Weights of a small mixture-of-experts language model, trained from scratch on English Wikipedia: vocabulary 50257, 4 picks a token.
Below are experts of layer 5 (counted from 0) of a mixture-of-experts language model. Rows are named router (the router's row for the expert), up (a neuron's input weights, with its number) and show model dimensions 0-127. Each number is 500 + 50 x the weight over its row's rms, rounded and kept within 0 to 999. Numbers have three digits each.
After each expert's rows: a language model's description of what the expert responds to. This comes from a sample of Wikipedia text that the model never trained on.

# expert 3
router:497580501494528488505517643501485432567454473534528596538579554521392454518535516437473457459371520502559552606492519495505530559485516455416534559453497484488452553462502498442447595404483519445527545509429451486498458542567505514488511453485535512470433508512455571447552574469602499490405523558408567504443455574419507510572436514553476523416464536503448534526468436485397614436579
up0:468470472490593522587417430457662531530506471402548509516449432491510408537556477493492463514515451481469567470560513524457573547568450431465431494541513536439432438506477392488505481487424515383447529524473502523487502453496391505584540491441473445492477507468535489516522475484414499609469502445500461487473375572514506442466411515445516534457552561500567597458489422515545518501525
up1:495507538481478567473512540501528472502541491542517510507483591501479516456542459495494465478541548502459522565497414477490446613485572505546543527461561528505565474602504482504494510579426536455525417540428531470469452448483419489476506445498516493401474448568557495469492514436542406478511456483497471486544586520596479535547516522573432514496494532533414417464518458474506534570547
up2:562550529506533510484496548428605489434508506564499499474477583481454539512492516467516532560481505483506418550522568551495506527533525470541493492576512503471410538436502486552550518474448505455561420480456503513572391370573470462532502489553478533496462575529534507575455477456557447572387473489484418507576506624505478482560518518513542533537583415510456534567541486512447592541525
Determiners opening a noun phrase in running prose, mostly the, The, 's, his, its, their, usually after of, in, to, at.

# expert 42
router:536493503437415534500435487485457450502571489527456519526501560541417503552616498445519509531422540436527551529478502594474587454479498444544551556511484599495478588513464534431461603360400487539495547519487444408463458581399524473445536442462543527492517561476442498504490572487537513444490499515516469557517515604485388409582451465593495536430490571533495528509367466524480470604545
up0:520548559478500476512448541490508569509498536555518501466447514512507480511492565518484511542601593497518479505472558534473519565508494528462421472402525537498467445527479604468546500502532657508521525504484480478485512547461440464519549484424478519523427474456508609392534503453487533602522571594447540538425551535566439439414424582437464421532531510465521566458492551458533569503393
up1:412579476482528482516512537530569554505420402416418507560393592460558528442604552555504493439545470550474503489604406518531468480503625467503526491446490483474467458529551496498516491420561501483493542507505429561570483442396482500521459584528454430469422575527465557480441547503543470506512558565567537523512487573495588492480394470545529496530449499526543541505541514494510540490576
up2:464511557571511527543530462490496430547563531508522539399528508432483551461509417484438351492497458450519596525508489471404479550510506515426485505399454485425438539553555460481521513600495530567461587426463493531544498531583534447388541556476508475551576500516506440400555468507512522536544500501417522507463428407609563586499559521534473495494488544458523575455574501506500601441628
Table header words and filler cells in election and sports tables, such as Votes, Candidate, Result, Date, plus blank cells and row-ending line breaks.

# expert 62
router:546561505495468455530498527504482535585502527539516550501498534529443487547501521511502533480535585512491533556558439489502546563562561505519540498596523492450495616560489445493417524339554504509430592630456470506502431549496522436448501419402561472535462601464467552438406591481480407423508559523519518635434427545409495457567478476579552599412474555482515469502400514492485544548542
up0:528508468496574419569452528529499447502438436558553500511454596490434432523486487507492522471481516386532473523404453518551589535595435547475508522593535439535422484525564587449497507531497513560468450412552460438426478407556433503559521590463496681512542486486566406503556410453501469399526604519423454479495564519585484500497491560563566513640562508469499488625527507511448513472515
up1:441441516485481436409560495467562494458505519473415559525545621511541440638523479508502532580441545459414515476407441505506536419509469518529491595397546542482500538517510442533451520546493489489523468552530499558569492525587535493469479455533472541421441600513400511432512482503571481472503458407453489382399455462559471453569436524429459448470509525514549572439436441451530490500478
up2:476414466512517449540534473490487460511453536495463428567669500422497486531528422447481514484526394507483369546552546550505450478465501446547506470536572481484537539482466392485419528377422490411511408532505532473425427449515538484467471471506457436604456611505464558548446442442446538460535487626508470473508512480435409481607508492589487480582481574550474519535426529415490518537468
By and similar prepositions after passive verbs or credits, such as created by, adapted by, under, via, according to.

# expert 27
router:459500469467471478468545575477487420588487526558449584503563563562479441525501556454487500492379498494513472536527479530495660511504533456478522486516479524449478604427542492476406589437456571516578556454412462487405465540511589466461536443464542482545457494447472494461447554482639531489477569511411485620464477568484496476581453467549472546403461529530485457576420432469423559449574
up0:464457522536532424468558474488438510519474501381449545478476480433620483463503378473494522559429519566481504495566553473541485527509466537527531480483519493480406494368500577447452549453545535513459522536488466556443471461411556425508514507507535489579572522554482450462513481546429452419491535517587527554580427549511459479554494500440437503561488527501533506487510478524592470576529
up1:425475509539520446574389504503498451517487479493525413567486513443461539548486442522379508486475478506529462485471596507489574471573540485462547485492557472575479407562556544460489432573542530539479513494541504503483469503515503504456578421468507573482433469595449555498517447464517541507542528408498527499535474526532435498470529409486490397508539515498408450451497449462483566476555
up2:533560459400511489476534562468450486589538468508478484492522562506486530544530461554539564543468437552437552542536483491511525507505575431477567397508441515481431450488499506514480598527583535441579456490462412519458429477502481487541524498570672471481493459492398491458445611494495443515501525436467454481538541503531484510481401593589517404499602450479524566565429547458442549575474
Determiners and quantifiers in general prose, such as these, same, many, such, other, the, plus the word following them.

# expert 20
router:498485415422551449443449609465460415579556591502545530506460464492469530482514479437474532560477545493479516540510471564446566502510498464471521510471494565427426600444583577464491542464459515442546511443360451449461459545571557475514562477396552524501531537506404488407475490529582519425456527512491529533480403535512461494470457456535503517441486623591532481451455421500536604463525
up0:437531518493550487507409406492446451623525583482478522434596568543432488451499531516545446556451526581513461546493556555488456481565648531474535506472447525533457522464534514523543465443486477557557503528477473510466428592498472464497455451493457503608495443460530552527455453396553514388419478454513455520518478470430439553482524540508508524510600457538528516471450615495487508441470
up1:478498493456553528446465545484497456502547591509526465514487508440522505474597472458508557540522435421463495528492446489398520474520540446494459598460433485431422480362575549587486409517427548476499487469415612468504500494490557513449546422460612608469534490478579427496465516535512468540409463528570496537484553500567492498458505455482559483486494482423532430520438474527511543486561
up2:517488501412470505497455585453487422566557501454550423540421431509516553514601524491455496506610497525412588600525422526505532517374526528539448516469500483498545504523494522526589489490465546500553549436447564604513443414495560498447541509455523567370424506420439461440481533479499483514499480487450563472433498542498552487562521509553463449507476471460451456513565415471524527509450
Possessives, articles and quantifiers before a noun phrase in career narratives, such as his first goal, their own, several, various.

# expert 58
router:459583516470479414469486576444421430557485518462477491525477515521513476542554526430467486481538536399413513486514484565534546451421532442525576548462490560507459542575590477432389564437450541525448503559469502490470468522571516490478520488447503520466448531453502564424501565514562506455472589610457467504488431585503522513516453514494511512461430579549486525554458503424462532479492
up0:458556459587507447534498501444569394452425547520506522450552468454494460369601518378387528470476580452586490588533544553463582447499507488490462461582444515503498429529539557515532473486456469579520409520405524553468439440506496522546538455408542528469559451469498484573527508469526441504495548545539489515424495521514456437489427501501562505466546469568453418476519526588496524459523
up1:539456437483506586500498497467431467402425450479490534484497601578502471465481491521407444403456532559486535501497495537495501480606566507466547535466554554527559540497446561486528485529478480518485458470435447445526522446444449407580473519509582449628494567460477365457533509476447609459465463500541585535537465446378512526540583509503619484483536448530500543468459517520487559533558
up2:421519452435567564536484426455545459525484574570509569560541532453560556522490536489448483467546532512460488486356481512569478529557424490489485518557479482458561439461528573435416499524514524543498560542481560447407513555513412601438545483411481501513443526462512519475428417566518490426507613641490411606507438489480467510532531511445517651437472498432598413457460519458447517468491
Pronouns, modals and function words in running prose, especially to, it, he, would, can, not, him, before verbs like be or have.

# expert 29
router:519481459447535469474493592521448452573513534573566555478479545521539552503546516472463512414546553439463496525462424512464555529501490447499549559542535645429469549511586505456423600519487468527531552480472438480394477528508546509474464434405530490501474455519382523471470535515601535394534563475426475612463459560477495443567475434500470524415468599485485508502470418447392571507535
up0:548598444547501482529510531421632398397396425600504560532541500461418399483473478411451496506555603504556556577485560482432501506467510510498495483475528477583443598520533503489427642516444500463559444463517550522543452495427415462466531468397439468504465463466441470465440442468561475490481463436421470455584387562568480479464571531441540437458462545577506477468523478420504413473513
up1:470496525576467423473448502448458563599567500535453558453483486488387520539434561598550517524509462456481464520418550477409518529495454538504415574480391503531519523456546501541493444482455621486462534532420510527486500494549490479495565533605498532501486533494500503460537460478537427568548482525418599455514556465506487548465470436481566543427473503429513530514546529473521554457494
up2:579459547499463497445406445487433556458590551518534472357480458564610536373531505465470518487561487465483603464498539539411434571455494472497461543383555549564533577559487439496531429492511489428473578474498540524526440499449460478481468431529456535431498530531420486448579391435512467493521509447559461482576509488420537435536456491507488495584586463482369489482541434496522578548530
Content nouns and noun-forming suffixes in descriptive prose, such as water, energy, treatment, social, kitchenette, knocker.

# expert 30
router:573533512472526479515522545504535473496510519502581562464447432489494519518527469441512489392512506456497492576472437557473582491502556534522571541571550551419505567520502510458472498472437570538495575572517451442551441480534538441476460475392617488456480532450476568477460603506507432484480602509409470515498541591459420447505456493540445528485446533482419518538496491416513530453502
up0:485449499567545513611431500501436442517541515514489479461480576568461543499458523476376571508478499476549456522493577590437524436496537582459585510527498483438411485568518504499500522461514624553615545486525428551567462502594541448506574508540483517603610566514520409525541527463477458426532519539507526491582460527476451480519485517454552472497549474470504382518535539535529507532553
up1:496509573425504662501521532465487593512527417503480471527494491471486566414550440559481555628512469608521589451561520573460532496502539529523563513463488554544518383488490440539571525478594456501534564597454538601493505464455479536517498399466411512390516500539473425494503438597489505487478457481545518470506514483539436439513481469499478453466494430494549508467547530438460508492423
up2:448531555495470518436497473551613543553479485423456444409490504504468402483574411590482547523556470505497483500520524525535477521534548439485518567477507523514529547581504509550486550522542592563569523524433547498467496435546502508428522478569502508416476540494444500518527529493523562504420473529557646488361516399456489469522491483465488412400476494562464414608499482529547423529533
Forms of be and similar linking verbs after a subject, such as is, was, been, became, located, as in It is a building.

# expert 1
router:498532537448550436485481556454443526535488551483451559423484544455433450478468469469550497496452488374438557517496426523469628518507588504487454556543479594458519626453469419510542504429482481463496620570501466478499491484478613439430483490417529505527527474480469538434451564553517516400451523599413463565501450568509520497526472564599490495467472618501548490507452439466487563488496
up0:536511488475478287427515492539507486478558420527503455479494447414573507453514553588492494552613517497490607575548491536489450472561493438444452513551495465514473505508536484405495505452412529497522485553483504474483485452477479538519448481536531449538528388509563409516563556541584603505573522501537449571445459546456446540465479544450547486441496549576575458563492450406492527523560
up1:408508521531449472419390517525520485598567534577415583524453560548506479490502449487524605682493527466475519574482454542557474505439567509507488467441440518508504459580597493437530541482457519457483527495424501424373521455463509456533442472491496523541523443540513429426487552493501446381562496403472488480515494513538562516489388451489518486455555597504521482498526416545537392454447
up2:451457448574513587568609522424493413532470546561495479477494408528464487475597511440494604470421380429533469524419464527496443470488486559479544521566475539473445451508496481422460475488569591526445458516510480534530482409582568531413534524523462402467565481507513496487516523467559451514462465544457487515504458468551473490524529436564443425426506485524458550492502478527516464447507
Dashes, commas, colons and unit words inside scores and measurements, such as 6–0, 7–5, 5:00, 80 × 35 ft.

# expert 12
router:431499525401582499582493507457429508551480505559518494433482565535444553450517527437479486443415551432579552603576509534403548529457512482510517569513521565447511561505511574482488542487488518556568504609398494521366452527477604445461540435489558504539511538492458523442528518471485412427451531508462532563425508516494497439546471546531460467444425569466360518570456487457450548501447
up0:517460513465568548463473489439461410553530473493528604510595515468527586554482490392489551471536432448430483529578493482510536623512476457489496586449437464524429483433528475550428488491415546489600582455354461483490546482501458438634539458428542474487563431495463509512489487474534496463479567572545450521554513459561540520457503556474522489547544456519531567505533460518515436601488
up1:507511547478398489501495483553476420493535484553522577469552499506454594501518558517470500478567487576434558554575480475453518543567550457545576606566426402490432565504538633535475505578450563531523475486438472471494457423505512511502576454483525545572513560441547518528475487384647461514416515504569535481490479454489492533476458458518555505535481411497543544526518454499461502400526
up2:518436561512496513522450460574485402511543530500503568444484476493608531475369437467401540516476475384504459426412437568440476519498524522500526632468541420488444398437511502442549457556521630513476586554524522542480544538454491586434508515537480491453463465544544448470413464541498481536435587461450590580474548503526494571413483530489548459510554520459414462542519452471481575471543
Uppercase letter pieces in abbreviations, country codes and registrations, such as POL, IDSA, PH-MKH, plus math subscript markers and list dashes.

# expert 36
router:439518599454524487507550601476481505538522517482524464490424528518499495559594531527539492479496506416406559470466365529530584504575501426533509536516508512513500580506513498478375583477466503515423639632418450447483444516528557486480522480461553524489535584480431546448420537506623499430403504500453484572397460481474475422534479515537527595405411582565506517571463530444449499540529
up0:515445474529550463453501486518454499536562468523524513499455426537470476484515519471654434532491522452476476540531511495462539581494473432445519540405492534523540420482553582558428519440529595590515518507445592558455457527576462495397582497519527530474521499517364505444485518527532500490461574513459396477537491505492516513492429399449459432568384453476528649515461512415422559574522
up1:457554460537467560538582533459445518564435516452447466521538481467526518504426543539483590559439541507445455565576454496504527433489468566443450460566516584435470500517569571548498571484556362455522511562569450487468474519423487475498457496412538534530408505594519521504502453454545449313440525550530528515437558547431429445513481418562586543515466505561478462431487513499531501404592
up2:446454531411495482457526497579547531539441462517505501572576510564536557370456392489480514440505603547522425551426436522421556480535425455459499543569547516546513473518580507551496531465519584459535489538501551440526517501430538539519466467514563532427537512544488599434502527553386543440454572495434552522514514517418492492553432524492509550478447546474480468530432504426544520469597
Main and auxiliary verbs after subjects or to, in plot and biography prose, such as take, had, have, could, make.

# expert 14
router:384471503550533390507463544503497437497455590531563561450482522566425525573553472394506520429503585448483552503446514522421577443542529511533549518500534534349538535460555479491426554499392539543519550561497430490419418494571523478475545479460495502440511534555512560393488545504556516460475576427505473527490509527521401395551485507536460529493481563552455485499483551376446468578487
up0:425543559519514443382543527449464501447514486446500521521486539468465521466511527546585515515560517523543486463536395473492493473515573562459568508473474509505430486404506479482498610556452420521534595445436480508492575441496573376516494411522489401519424463542502600486471516495645450510508524453490528504496517590472431570480442498557479420440498514523543556497497478622396420428496
up1:433518500499515521472508499338476457536477467511426465432525599581459463361507507529563563494477500440486456506555546489428579429492532543462607497485437494429471453505479506529441473546493484411526497517429573452452512505509591379503528460441522483444495574514502453503480522516545613400539450469462397599445495493520507525527511499612474417546472588514458421496479477510519518507619
up2:519536526527448447504596563458482489451478481515554544479419523554478517517511516468523549536481468443577510445554475503578524430574525461468447468514536520465516439413557551539524470504443405340441618531447464493393461486494419449457524436517617405459510437510502511449522531492547471502522451465528570496478580598480452424583497611430380513480500513598610480450453432515453425522457
Hyphens inside compounds and dashes opening list lines, such as editor-in-chief, singer-songwriter, co-authors, plus verbs like played, argued.